From a checkpoint of a small mixture-of-experts model trained on Wikipedia: vocabulary 16384, a variant of SOAP for the experts.
Below are experts of layer 4 (counted from 0) of a mixture-of-experts language model. Rows are named router (the router's row for the expert), gate (a neuron's input weights, with its number), up (a neuron's input weights, with its number) and show model dimensions 128-159. Each number is 128 + 32 x the weight over its row's rms, rounded and kept within 0 to 255.
Before each expert's rows: a language model's description of what the expert responds to. This comes from a sample of Wikipedia text that the model never trained on.

# expert 9
Description: First names and surname pieces in lists of people, e.g. John, William, Galambos, Goldwire, Mackey, and pieces of foreign place names like Jakarta.
router [ 88 127 115 137 105 157 144  88 123 116 167 100 129 115 139  87 117 206 168 158 100 125 117  61 138 114 130  62  99 149 155 153]
gate0 [159 115  91  99 137 136 129 118 147 136 145 171  40 172 112 175 206 164 114 184  78 128 128  99  79 152 150  54  87 124 130 146]
up0 [ 97 149 124 159  76  81  70  92  74 163  86  98 141  89 103  69 147 125 109 127 185 127 109 109 132  75 114 115 163 140 106 112]
gate1 [169 131 128  82 125 103 109  99  72 139 132 111 150 148 119 132 142  97 133 132  98 106 177 110 166 178 160  62  98 146 127 133]
up1 [ 75 122 125 248  66 214 193  70 176 115 146 131 101  70  79 153 151 130  89 137 137 157  78 171 142 132  55 164 119 168  93 100]
gate2 [124 128  95 102 120 173  63 120 165 177  85  76 163 171 117 103 100 133 147 125 133 171  62  83 184 175 126 130 117 107 134 165]
up2 [125  89 134  98 129 104 102  99 126 129 161 113 193 134 117 110 117  96 169 128 111 135 164 131 189 147 162 152 152 102 154  61]
gate3 [123 140  98  89 174  98  91 237 132 135 117 134 128 129 146 112 141 132 170 178  79 115 149 105 176 138 116 136  89 148 165 129]
up3 [137 129 143 153 106  98  80 142  86 136 153 101 186 190 116 120  62  94 104 164 148 131 131 150 209 116  80  98 144 137 116  79]
gate4 [132 172  40 120  96 142 103  95 196 152 124 133  93 133 100 114 148 174  73  69  84  96 172 112 164 136  78 105 114 164 225 104]
up4 [122 131 143  71 147 103 138 172 116 137 155 133 149 155 156 129 123 165  75 126 172 208 105  79 142 134 122 145 113 131 171  92]
gate5 [ 81  91 120 151  96 132 159  86 143 142  97 160 102 108 132 124  80 131 165 169  82 144 131 140 149 169 153 123 129  95 116 170]
up5 [ 79 128 138 123 166 130 132 110  80 143 135 124 119  90 151 112 155 110 118 147 130  93 131  95 147 169  92  77 142 155 125  92]
gate6 [ 56 103  74 119 118 115 143  99 162 139 164 122 165  96 100  67 149 148 158  92 129  97 132 136 131 160 138  72  95 179 164 121]
up6 [134 167 150  81  78 167 116 124 105 148  91 133 138 144 116 176  97 202 101 157  83 111 142  86 129 125  61 127 146  96 126  59]
gate7 [ 95 110 123 129 130 105  93 154 149 121  98  85  86 162 163 119  85  88 188 152 168  72 119  68 168 125 107 156  73 135 121 169]
up7 [127  86 144 180 158 140 152 155 127 184  88  45  98  85 158 133 102 180 107  93  90 108 137 113  72 121 126  94 147 115 117 156]
gate8 [121  85 189 131 128 166  95  74 152 162 151 118  90 167 161  69 123 143 134 173 151 161  54 133 107 132 182 112  93 189 102 123]
up8 [126  68 169 128 140 171 107 135 129 130 137 126 131  76 169 169 154 217 190 159  69 124 149 139  85 104 112 158  60  91 128 130]
gate9 [144 172  95 171 127 117 151 125 107 123 128 140 122 123 158 146 181 148 149 152 110 150 168 173 167 107 113 191  74 182 155 167]
up9 [114 130 135 129  77  88 151 150 128  77 166 138 133 138  75 141 136 103 146 155 212  87 114 100 126 128 145 116 122 124 144 118]
gate10 [133 133 193 184 168 119  96 114 138 146 129 166 187 128  88 123 129 141 147  97 120 154 140 142  75  51  98 123 121 168 129 146]
up10 [149 112 116  97 121  93 139 149  77 117 186 117 159 121 140 175 174 110  72 146 195 146 148 154 158 166 105 108 142 109 147  52]
gate11 [113  52 129 104 177 116 183 136 148 156 131 143 107 116 124 123 166 150 163  93 117 179 153 164 162 100 136  89  66 150  82 160]
up11 [166 161 131 162 151 152 155 128  63  92 142  56 162 169 175  97 137 125 120  98 154 167 116 161 185 148 184 167 164 103 115  87]
gate12 [100  99 131 137 107  98 111 132 128 142 188 107 154 124  94 132 117 131 133 202 116 114 106 157 108 109  88  78 150 134 129 152]
up12 [155 195  96 134 148 152  77 120 125 103 114 159  91 116 121 134  81 139  92 136 112 138 127 134 135 148 124 106 141 155 121 166]
gate13 [152 124  98 108 169 133 126 105 159 151 170  95 118  90 160 117 174  88 135 128 139 146 134  82 165 133 165  77 178 158 117  73]
up13 [152 108 106 124 134 106 138 162 127  77 136 130 136 101 163 126  81 116  91 119 106 118 116 113 120 112 134  66 121 166 128 119]
gate14 [103 155 106 150 102 136 151 100  82 120 128  73 138 130 180  93  86 130 100 125 148  80 156 107  73 156 161 207 181  79 124 116]
up14 [120 156 147 151 101 112 174 165 134 137 128 123 107 132  87 100 120 131 165 152  67 176 124  85 113 145 102 119  98 145 138 127]
gate15 [139 126 158 147 159 134 206 124  98 119 103 115 105 133  58 166 143 147 114  97  90 167 142 149 178 123 127 120  93 107 107 140]
up15 [160 160 172  72 118 187 142 175 157 132 178  73 175 125  73 118 124 125  82 173 140  92 114 115 122 130 105 184  80 110  66 114]
gate16 [117 170 111  38  71 148  91  59 144  88 187 157 166 102 172 115 135 158 112 145 126  80  98 178 150  95 107 146 115 140  63 155]
up16 [129  88 170  59 144 130 134 123  89  67 137 135 136 145 160 118 142 116 134 139 159 166 117 117 139 153 113 134  85 101  98 133]
gate17 [131 145 168 143  69 172  81 136 133 113 141 135 150 129 149 122  79 149 147 112 105  91  99  95 183 160 176 115 124 189 149 191]
up17 [123  91 132 170 102 183 155 106  98 123  96 138 118  56  77  99 163 114 141  98 131 170 172 184 161 184 121  98  75 133 107  80]
gate18 [ 93  92 159 104 115 119 123 111 108 139 118  57 100 131 136 131 152 191 118 131  65 138 109 104 202  89 164  87 100 168 125 141]
up18 [119 180 149 138  98  84  82  86 133 159 121 121 113  99 131 105 124 111 118 129 176 157 104 146 137 132 174 161 133 152 136 164]
gate19 [152 180 137  63 107 142 131 236 147 125 122 128 158 127 152 133  82 132 112 138  93  97  70 118 157  76 162 200 101 101 123 175]
up19 [ 82 126  97 169 166 118  75  70  79 108 103 147  92  95 102 101 193 115 157 109 183  94 120 108  97  97 120  99 152 158 105 144]
gate20 [118 153  78 142 113 120 114 142 115 118 171 145 143 125 149 118 105 154 118 133 110 108 159 104 110 160  85 127 159 142 116 141]
up20 [126 124 206 136 148 131 118  84 132 128 144 124 116 113 137 103 135 137 124  88 130 151 161 156 117 123 174 185 136 123 149 103]
gate21 [145  55 136 150 150 117 123  80 127 117 138 100 163 116  90 161 108 156 144  86 100 151 125 111 150 161 166 121 108  83 102 110]
up21 [149 156 193 155 143  99 141  88 105 153 139 126  98 128 130 167 103 162 134  93 124 149 149  93 108 131 118 102  97 155 157 102]
gate22 [153  98  72 150 127  99  93 167 124 128 162 124 121 119 132 149 117  95 151 180 118 162 158 110 162 110 165 146  85 178 176 118]
up22 [116 127 134  67 126 141  97 139  88 123 157 144 175 100 110 128 115 129 168 139 103  99 116  73 160 111 103 107  86 166 111 147]
gate23 [155 135 107 152 137 129 144 194 157  87 121  80 111 108  61 121 173  94 147 106  93 124 183  63 121  97 158  91 126 131 128 156]
up23 [158 113 143  97 115 197 151 136 134 136 100 156 115 115  84  78 140  98 120 149  84 126 128 196 184 140 122  92 126 146 184 135]
gate24 [ 92 116  98  79 168 157 144 108 136 134 120 116 122 103 169 142 135  79 137 158  51 106 133 138  43 168 134 157 126  60 155 145]
up24 [162 110 145 136 115  87 106 157 110 180 134 172 136 133 130  91 165 157 127 135 128 162 122 117 233 108 174 135 116 148 127  63]
gate25 [170  81 185 111 145 126 132 119  65 171  92  92 112 144  81 144 150 183 128 137  97 142 109 126 199  58 145 108  84 151 136  83]
up25 [131 187 130 158  75 137  76  86 120 167 152 129 166 134 161 102 134  76 134 134  94 152 209  89  81 110 104 123 186 123 105 151]
gate26 [175 110 111 118 136 141 124 120 155 169 134 138 125 124 132  94 101 148 113  66 100 143 118 131 153 111  72 133 115 202 151 183]
up26 [127 160 213 120  87 155 204 127 147 139 177 159 150  85  80 135  79 152  93 177 138 136 105 117 131 155 108 152 114 173 156 171]
gate27 [181 123 134 125 152 105 145  95 127 105 168 155  77 168 175 114  98 125 131 144 124 155 127 115 153  97 137 116 109 132 106 162]
up27 [103 123 114 104 184 134 120 145 168 165  88 149 164 127 164 152  96 112  91 147 112 151  90 135 124 119  68 103 135  80 140 131]
gate28 [111 146 179 165 219  79 138 110 121  76  98 161  66  77 120 116 101 166 120 132  86 150 106 115 146 138 123 121 151  88 113 116]
up28 [113 133  99 145  59 139  73 134 127 180 151  88 128 137 101 136 130 151  80 161 116  65 140 103 178 184 141 123 120 159 107 112]
gate29 [ 70  97 125 129 163 149 169  87 143  69 106 128  67  32 147 101 155 172  91 124  56  79 121  98 112  84 111 130 128 133 146 142]
up29 [154 157 133 107 164  99 175 146 118 115 148  93 195 104 134  90 101 126 130 125  86  86 125 113 163 120 111 135 127 111 116  92]
gate30 [ 96 120  59 145  85 134 136 143 136  96 157 131 127 166  94 155 141 173  65 115 104 126 161 137 155 152 145 194  96  92 115 179]
up30 [ 80  93 116 162 103 109 120  67 164 160 143 168 135 147 145  77 139 123 148 119 158 117  89 146 101 129 163 106 128 173 133 145]
gate31 [103 143 131 163 122 154 176 112 101 132  72 113 137 102 167 122 149  64 210 118 110 110 143 100 124 144 135  97  81 115 107 153]
up31 [ 70 104 119 152 145 180 118  83 138 157 129 159 143 131 116  61 121 174 124 154 108 166 141 149 117 169 167 150 123 181 150 121]

# expert 0
Description: Middle and end pieces of personal names, often non-English, in tables and lists, e.g. Tia-foe, Żurak-owski, Aniek-eme, Mar-co.
router [ 84 135 116 123 102 174 144 125 135 140 201  84  98 125 121 103  93 192 136 155  89 129 102  63 129 135 162  85 104 144 145 155]
gate0 [141  68  95  91 114 156 121 141 128 187 143 158 113 161 154 164 107 163 161 101  94 173  92 112 116 142 168 172 132  92 201 169]
up0 [ 95  92 134 150 109 156 141  97 160 148 154 130 112  93 156 138 138 135 156 187  79 104 183 199 113 126 104 136 201  99 101 157]
gate1 [136 116 111 117 136 173 161 159 122 120  56 127 157 109 110 156 109  71 142 111 146  66 153  90 149  95 150 129 129  83  66  74]
up1 [116 121 111 177 135 112 108 117 161 174  85  47 116 154 165 103  98 140 168 169 168  95 144 117 110  77 185 160 136 132 102 141]
gate2 [135 130 151 159 125 123  89 138 106 115 150 130 171 187 141 123 131 159 137 141 137 159 113 195 118 140 130 117  60  84 130 140]
up2 [139 129 128 133 124  67 151 160 126 171 123  74 199 106 124 186  94  86 120  79 140 167 167  79 139 125 101 114  83 137 122  61]
gate3 [163 134 150 125 105  95 122 161 133 185 199 181 107  66  93  90 141 125 186 127 135 146 101  64 111  72 135 151 103 143 144 115]
up3 [115 123  86 146  83 159 132 136 106 105 148 152 176 156 124  95 141 113 191 165 118 170  97  86 161 124 118 202 118 153 138 120]
gate4 [125  65 106 131 126 148 133 125 113 134 201  58 107  92 142  88 134 122 156 141 113 146 154  76 182 146 149  97 151 114 122 133]
up4 [136  86 143  36 152  72 146 108 186 116 158 103 123 143  76 115 104 167  94 121 102 154 144 127 127 118 110 158 103  71 177 132]
gate5 [155 187 155 167 127 108 119  97 132 209 121 188 152  97 131 114 131 137 158 164 101 111  60 114 127  84 134 173 150  76 148 173]
up5 [139 115 114 189 119 132 130  86  48 104  76  74 111  94 129 120 168  93  99 139 148 119 144 121 150  86  86  71  79 104 105 114]
gate6 [159 173 140 106 142 118 170 177 128 137 113 132  68 132 129 114 148 178  97  83 146 155  98 140 127  62 135  68 120 141 143 131]
up6 [136 157 105 153 110 130 124 124 161  95 140 156 183 164 131 103  34  62 141 165 187 157 107 169 115 162 131 177 136 141 127  92]
gate7 [110  74 115 156  95 138 164 106 135  87 147 128 130 135  78 122  88 103  79 145 129 104 126 129 125 156 168 111  96  87  54 177]
up7 [ 92 113  42 154  97 101 121  90 167 120 136 160 181 112 165 103 146 137 124 118  62  88 151  76 120 124 128 142 119 135 132 173]
gate8 [138 157 194 162 122 163 113 108 142 150 123  69  68  57  77  64 126 122 185 152  53 101 111 128  91  91 117 104 100 152 128 143]
up8 [167 123 126 142 195 122 177  77 169 170 157 149 116 162 171  87 152 138  95 139 150 129 185  89 132 133 224 173  74 176 116 113]
gate9 [134 136  98 155 107 169 154 131 134 155 138 159 145  80 154 141 220 125 132 150 108 189 146 160 143 131 125 145 104 110 145 116]
up9 [ 91  87 112 156 148 105 122 180 111 116 124 111  67 201  79 105  90  72  95 102 124 101 127 134  91 106 171 127 162 143 103 157]
gate10 [165 110 161 130 145 145 162 112  67  94 126 165 110 138  84 144 117  88 114 120 107 116 174 113  88 138 156 130 154 120 177 103]
up10 [154 122 178 161 114 123 152 143  67 152 113  92 109  88  78 146 163  82 109 108 148 134 125 150 192 123 111 136 173 165 144 148]
gate11 [ 96 163 126 101 135 122 136 173 126  92 143 148 134 165 104 148 111 183 178 167 106 161 130 129 168  77 154 140  80 157 122  92]
up11 [145 110  99 126 118 138 158 159 128  69 149 106 110 180  70  80 142 135 130 112 127 144 162 127 163 187  98 121 178 142  76 165]
gate12 [105 133  76  91 126 171 149 164 157 115 142 116 105 129  65 107  86 144 127 132  62  76 119 145 150 132  83  85 112 158 128 105]
up12 [153 100 101  99 130 111 155 129 138 123 139 131 126 111 118 137 127 146 187 125 160 140 179 148 110 119 165 127 185  81 147 128]
gate13 [ 87 145  65  73 166 122 129 169 133 202 137  87  74 132 176 140 164 126  99 104 123 116 135 125 155  29  97 129 102 100 159 166]
up13 [243 132  99 101 197 154 110 123  68 111 140 106  70 149 168 148 154  89 129 126 105 134 141 134  74 120 149 175 170 114 149 135]
gate14 [ 96 158  90 138 139 122 106 147 140 110 165 110 172 109 118 116 129 124  87 160 156  79 179  99 114 127 192 153 122 151 137 144]
up14 [156 131 112 140  97 100 167 144 103 114 101 125  85 142 111  70 160  94 114 114 112 148 143 109 108 156 139 181 133 174 152 149]
gate15 [ 84 130 151 104 140 144 154 136 121 135 120 161 199 102 104 114  89  68 161 155 132 102  71 125 107 107 118 197 153  61 123 165]
up15 [125 117  94  77 145 169 108 156 129 150 136 140 115 115 135 156 200 146 155 172 157 178 112 150 143 115 101  96 128 113 179 131]
gate16 [112 142 157 122 108 129 147  98 180  91  93 124  57 183 109 115 130 164 155  96  95  74 185 131 153 111  64 183 186 100 134 111]
up16 [112 181  66 104 119  75 105 163 117 136 113 132  67  95 148 120 130 144 113 167 109 128 182 121 144 146  67 145 146 113 107 104]
gate17 [ 92 141 106 100 110 117 130  72 132  86 151 164 110 116 110 127 167 155 126 102 124  57 111 123  96 151 107 128 150 165 194 133]
up17 [160 164 117 170 125 126 131 133 133 167 126 123  84 120 102 108  83 131 135 125  70 149 115 134  93  89 138 113  96 110 155 154]
gate18 [ 64 161 130 173 121 108 124 137 160 184  90 140  96  67 140 121 148 166  44 102 117 120 175 146  97 150 116 134 135  92 161 106]
up18 [ 91 136 142 137 170 147  97 135 121 150 212 139  97 132 131 105 111 155 108  73 163 108  79  91  89  80 139 157 127 122 181 143]
gate19 [ 81 136 193  99 188 159 132  65  81 109 138 108  93 164 207  85 163 126 140 157  99 102 109 143 187 120 127 109  83 190  66 121]
up19 [164 114  72 137  50 105 118 167  92 204 136 171 113  53 100  98 123 119 155 118 140 175 131  91 129 101 139  85 161 126 112  92]
gate20 [157  62 107 111  93  84 210  89  65  88 114 142 119 130  98 165 116 180 150  73  95 122 177 169 151 151 135  91 180  89 113 124]
up20 [151 139  83 141 126 123  59  81 130 171  96 105 120 131  79  90 109 143 120 165 128 189 132 116 100 127 138  67 101 193 201 145]
gate21 [144 120 115 172 146 136 126 111 139 116  86 129  84 116 142 125 153 159 116 117 115  39 132  75 116 149 133  78  96 138 161 128]
up21 [103 109  38 194 114 124 101 173 143 141 123  75 103 177  60 138 160  95 131 151 149 145 115 124 129 124  93 104 114 111 121 141]
gate22 [ 95 143 150 149 114 150 118 164 114 116 149  94 118 133 197 144 110 130 104 151 107  92 121  98 189 131  88 145  76 144 143 163]
up22 [ 84 123 154 132 148 120  59  46 131 136  50 126 116 123 110  91 146 144 120 162 102 152  81  96  91 154 115  74 137 109 128  75]
gate23 [ 71  81 125 131 175 122 128  96 144  89 189 136 121 134 138 200 138 110  91 129 136 163  73 125 135 134 167  81  91 133 138 106]
up23 [194 167  95 114 104 134  52 142 121 122 138 164 127  94 139 104 161 177  94 142 119 106 178 113  97 126 119 134 164 164 190 160]
gate24 [131 146  87  77 152  95  94  84 145 152 183 117 105  91 138 106  96 136 152 135 111 153 135 164 182 113 129  32 129  76 138 148]
up24 [151 148  97 117 112 146 113 158  98 130 151 150  77 172 103 103 131 155 160  53 164 110  86 131  72 123 155 126 163 114  82 140]
gate25 [131 129  94  96  85 119 112  79 185 150  94 141 154  90 146 125  94  73 150  98 122 131 156 109 140 189 128 172 133 204 125 153]
up25 [101  83  71 117 139 164 152 119 107 188 127 146 174 143 127 105 148 147 155 122  91 114 150 145 114 123 133 125 124 102 107 117]
gate26 [105 158  85 124 133 128 140 117  58 174 106 112  54 150 109 122  80  97 122 117 105 154 149  79 160 157 173 108 116 143 105 119]
up26 [164 120 131 130  74  95 131 131 139 136 156 150 139 113  93 116  98 101 124 153 138 123 159 145 159 195 174  92 186 149 169 146]
gate27 [ 94 121 139 130 156 109 144 144  96 135 178 198 115 175  90 107 146 129 182 126 126 183  71 175 157 144 112 117 127 129 180  88]
up27 [157  70  82 135 100 120  99 118 163 136 169 172 107 103 127 128  96 175 116 133  64 129 116 105 175 133 105 111 152 158 199 141]
gate28 [116  71 147 115 134 118 177 142 113 153  98 111 128  98  80  99 121 156 149 116  72 147 131 127 124 110 141 128  99 132 139 123]
up28 [ 86 157 155 114 145 132 195  79 168  77 138 118 116 123 128 163 160 162 106 113 185 114 110  87 151  92 138 182  93 100 137 123]
gate29 [143  98 159 152  72 166 153 180  75  81 111  63 151  85 110  89  62 117  78 110 123 116  87  72 142 146 194 151  87  97 114 132]
up29 [169 110 136 113  79 107 100 135 116 141 142 144 145 112 115 102 113 163 113 184 148 103 114 127 105  87  96 178 150 123 148 124]
gate30 [ 91 188  94 108 110 184 148 111  95 166 129  46 174 126 182 102 112 178 156 170  67 124 135 187  77  90 102  91 131 152 129  91]
up30 [137  97 145 100  69 103  87  89 177 116  67 161 166 128 151 118 159  89 121 136 135  82 120 105 157 170 101 161  95 144 108 114]
gate31 [111 109 158 131 150 102  74 168 161 135 151 113 137  90 154 110 172 196 140 141  99 188 132 122 151  82  76 115 130 150 134  83]
up31 [142  69 182 142 141 146 151  41 144 124 159  62 169 125 142 144 154 121 120 161  94 111 120  89 139 137 157 114 144 178  86 153]

# expert 16
Description: Character names, pronouns and auxiliaries in plot summaries and narrative prose, e.g. had, has, but, who, he had, Serge.
router [114 105 113  71 116 170 137 138 104 126 158 107 125 178  91  96 118 167 182 167 156 186 146 128  89 123  91  97  90 137 119 202]
gate0 [163 107 146  82 102 126 113 137 124 109 161 116 106 138  92 131 122 175 107 182 149 152 136 161 124 141 114 141 138  65  90 137]
up0 [149  95 181 163 142 101 127 103 106 122 167  29 151 125 144 178 146  67 168 138 164  76 131 117 193 152 126 125 101 132 130 160]
gate1 [173 199 133 191 113 105 125 149 126 152 103 137 157 108 135 122 149 140 116  94 117  41 101 106 116 166 169 148 126 132 156 160]
up1 [114 190 118 103 154 109 128 152  95 149  81 134 157 197  69  48 153  99 162 157 189 148 135 165  96  85  78 100 104 128 169  98]
gate2 [ 88  87 130 126  91  93 114 120 109 100 111 162  92 152 118 173 130 124  74 138 152  94 136  99  84 127 148 134 153 132 144 129]
up2 [197 126 119  97 142 197  98 150 114 170  99 130 147 129 162 122 137 103 188 144 157 134 109 134 137  52 162 169 156  97 157 135]
gate3 [ 63 128 153 138  95 194 163 137 156  98 183 121 150 119 109 118  94  77 206 130  75 144 124 171 152  79 161 133 182  83 130 160]
up3 [ 82 163 110 100  46 166 126 112 108 146 127  95 125 129 102 139 143 137 174 119 140  75 123 136 157  91 124  86 117  85 137 165]
gate4 [ 88 131 145 166 129 167 103 127 154 150 135 108 198  80  73 126 156 106 121 113 140  98 141 118 111  76  58 111 101 160  95 153]
up4 [116 118 157 159 189 147 133  91 182 138 169 126 167  94 130 125 119 165 132 122 143 150 120 176 147 138 121 137 180 102 107 149]
gate5 [ 96 147  81 114 163 110 140 173 140 107  92 137  99 136 119 129 127 139 143 159 120 126 118 177 127 141 130 103 137 161 146 203]
up5 [ 90 101 136 173 115 124  95  94 153 168 210  91 182  86 115  84 119 131 141 115 132 194 130 148 125  61 146 116 160 123 148  75]
gate6 [140 157 110 161 145  98  69 131 141 183  68  62 110 141 118  94 173 118  95 109 118 141 136 115 136 135  96  99  87 174 175  65]
up6 [150  92 131 115 128 151 145 131 125  71 116 160  99  89 142 185 101 159 133 136 129 114  94 151 103 110 148 139 130 155 100 133]
gate7 [ 77 124 160 133 149 115 137 110 158 133 147 181 140 178  90 172  93 157 125 134 118 148 170 120 171 142 110 109 141 139 122  94]
up7 [124  53 163 148 118 124  87 110 155  92 141 123 127 199  99 135 131 158 183 171 169 100 158 148 146  73 192 115 134 133 148 109]
gate8 [198 121 116 121 143 140 139 202 136 146  90  89 152 101 136 118 131 112 106 174 144 119 137 167 100 128 125 112 118  82 111 133]
up8 [146 102 129 124  74 172 116 120 105 104 120 120 103 184 135  98 163 131 162 185 140 133 150 116  95 148 112 100 133 136 162 141]
gate9 [134 145 104  86 120 152 144 116  51 135 118 121 116 124 117 189 153 150  88  65 101  75 125 131 156  84 105 100 144 132 177 246]
up9 [ 71 124 120  67 126 161 151 162  91 167 185 159  60 140 131 159 161 138  99 154 126 154 103  82 102 175  95  91  97 139  99 134]
gate10 [100 181 174 155 168 131 156  96 120 124 137 118  94 155 143 137 164 143 132 134 130  95 116 152 145  71 133 141  50  91 100 154]
up10 [118 125 143 129 142 131 113 157 145 157 147 134 115 117 153 124 157 114 183  99 152 142 144 151 148 167 187  97 130 179 126 189]
gate11 [184 118  97 109 146  59 159 158 126 154 124 159 151 210 147 170 139  92  90 158 130 184 153 137 148 124 104 151 176 118 167 195]
up11 [114 184 133 115 133 154 167 202  45  96  88 107  88 105 144  82 115 109 102 131  99 149  48 117 160 122 127 119 145 151 107  83]
gate12 [115 147 194 139 157 119 146 185 211 148 165 108 127 134  79 153 139 103 109  46 161  80 114 181 141 146  97 125 114 187  77 123]
up12 [101  86 126 182 135 105 103  92 142 136 171 152 158  91  67 120 102 181  95 153 132 149 159 165 154 113  92 107 124  84 137 124]
gate13 [129 132 154 102  94 154 132 157 146 146 154 119 174 191 155 123 136 138 128 142 128 110 158 135 114 122 150  93 129  98 138 164]
up13 [125  73 164 193 131 129 161 170  77 102 148  91 147 138 120 133  90 118 159 164 139  99 140 143 177  89 166 132 146 114 123 197]
gate14 [148 127 119 115  64  91 165 145  81 136 147 151 133 164  92 135 141 123 127 122 143 112 145 121  99 181 144 113 122 112 104 170]
up14 [155 128 153 125  83 149  70 185 155  63 128 120 120 177  73 141 138 118 108 141  57 102 134  77 123 163 100 135 129 130 152 169]
gate15 [119 143 179 112 119 158 142 109 201 113 155 119 203 149 121  74 125 191 170 132  96 149 152 138 149 174 120 180 160 159 117 139]
up15 [ 95 139 161 121 122 117 123 129  62 144  99  69 111  64 141 173 100 128 130 147 119  69 106 143 124  73 206 122 140 144 161 161]
gate16 [101 106 161 130 157 140 168 135 150  97 180 136 125 133 123 123 123 163 121 119 103 158 173 133 112 113 166 128 176 109 145 164]
up16 [107 193 101 131 173 138 118 120 125 207 163 168 119 117 127 139 205 159 148 100 150 116 142 153  79 134 125 128 101 104 143 108]
gate17 [179 132 134  83 122 145 164 204 129  92 173 141 153 163  70 174 108 196 151 131 143 125 151 106  99 111 160 177 210  99 117 191]
up17 [158 105 135 133 131 129  85 130 180  90 107 107  97  95  44 150 133  80 118 143 162 111 143  97  44 106  73 110 133  89 128 122]
gate18 [117 137 110 149 190 119 105  92 125  78 153 194 132 159 148 105 161 157 132 200 118 241 187 106 163 108 217 144 113 129 161 149]
up18 [121 128 168 121 100 117 158 199 118 152 119 196 123 110 159 123 116  78 135  65 138 136 172 119  82 158  66  98 142 154 119  86]
gate19 [162 102 125 135 110 182 118  80 160 115 194 135  79 100 110 131 152 119 117 132 114 130 124 148 112 122 170 106 132 136  80 215]
up19 [132 131 150 137 132 163 102 151 115 126  91  80 105 136  99 173 142 157 212 152 106 206 166 113 232  98 149  97  72 140 134 155]
gate20 [184 118  98  57 196 139 132 153  63 170 122  94 127 126 183 182  68 130 128 148 124 106 106 147 128 133 193 168 186 168 127 174]
up20 [138  54 127  90 130 131 106 106  57 117  99 179  59 172 149 185 196 131 155 108 124 126  95 137 143  94  82  70 110 145 135 163]
gate21 [126 132 135 118 205 118 211 116 157 152 121 130 130 133 129 128  94  92 124 100 113 182 121 118 109 106  96 178 146 174 153 165]
up21 [137 164 157 196 105 110 114 131 167 166 153 144 119 105 103 114 158 113 119 138 139 112  40 168 148 117 164  57  73 157 125 131]
gate22 [119 136 131 155 103 177  85  65 117  81 101  67  93 135 158 152 137 137 102 172 108 120 152 134 121  56 153 156 100 142 156 128]
up22 [132 106 114 156 128 100  93 121 183 133  79 193 106  98 127 163 150 158  92 187 165 122  66 142 163 159 110 117 131 113 166  81]
gate23 [145 144  80 115 151 175  74 108 128 176  74 161 113 108 115 159 118 143 171 145 136 164 154 159 138 228  64 138 127 172 151 153]
up23 [ 54 124 170 100 171 164 155 148 123 127 169 109 155 150 101 106 152 102 149  84 174  96  45 135 167 121 128 133 145 106 121  91]
gate24 [ 57 164 120 117 179 106 114 158  91 124 151 111  82 121 132 177 140 167 181 123 142  99 164 119 151 143 142 132 113 138 161 109]
up24 [167  88 138 124  76  97  98  82 142 112 141 120 174 107 106 134  78 102  99 153  91 152 105 146 105 122 122 118 122 180 101 107]
gate25 [151 107 177  72 132 153 113 121  71 103 125  95 140 126 152 155 167  74  86 102 160 110 118 162 176 145  60 107 124  82 172  99]
up25 [103 140  94 120 102  84 150 131 158  92 195 100  60 137 209 142 168 201 138 111 140 149 108 165 114 167 159 122 138 150 161 161]
gate26 [188 124 167 114 112 181 126 118 122  56 154 123 132 174 181 189 105 143 142 157 119 138 127 123 101 106 149 186 163  99 130 169]
up26 [123  96  94  84  70 174 122 123 147 105 155 131 141 126  98 192 135 118  98 162 188 181 125  84 138 122 120  91  68  80 107 147]
gate27 [140 143 152 105 116 135  75  88 143 150  96 153 178 156 132 106 123 103 113 175 120 154 138 170  99 148 112 158 125 216 116  94]
up27 [113 169 160 113 185 143 154 130 139 133 122 173 181 172 152  97 148  92 107 156 123  89 116 157 138  80  94 132 101 102 159 126]
gate28 [158 185 116 163  59 105  77  89 151 155 127  86 186 187 153 139 147  92 145 161 128  84 138 108 127  97 135 154 117 108 149 136]
up28 [ 68  85 179 119 185 127 163 117 142  71 117 179  67 160 165 102 112  85 135 113 129 149  62 157 124 201  74 125 133 113 125 106]
gate29 [145 183  64 112  80 189 101 150  98 128 129 134 113  79  57 120 190 142  96  53 199 154 134  80 124 127  63  39 164  88 138 178]
up29 [105 154 114  86 194 133 121 165  98 156 132 149 132 154 105 101  78 146 127  57 104 126 143 181 188 165 167  71  98 147 118 185]
gate30 [ 89 146 176  68 131 117 117 158 135 142 189  93 120 129  96 129 149 110  98 107 160 168  90 122 118 112 101  76 119 114  75 100]
up30 [110  77 150 108 133 102 126 110 120 126 112  82 178 158 178  59 120  93 100 186 112  95  73 105 116 117 139 139 105 163 122  78]
gate31 [173  78 142 119 115 217 114 111 117 175 104 109  81 125  88 114  95 124 163 113  66 129 104  74  79 151 117 122  81 128 178 142]
up31 [127 188 130 129 165 129 100 153 116 116 147 137 167  83 164 134 181  67  94 109 208 137 192 106 131 114 157 118  93  73 148 114]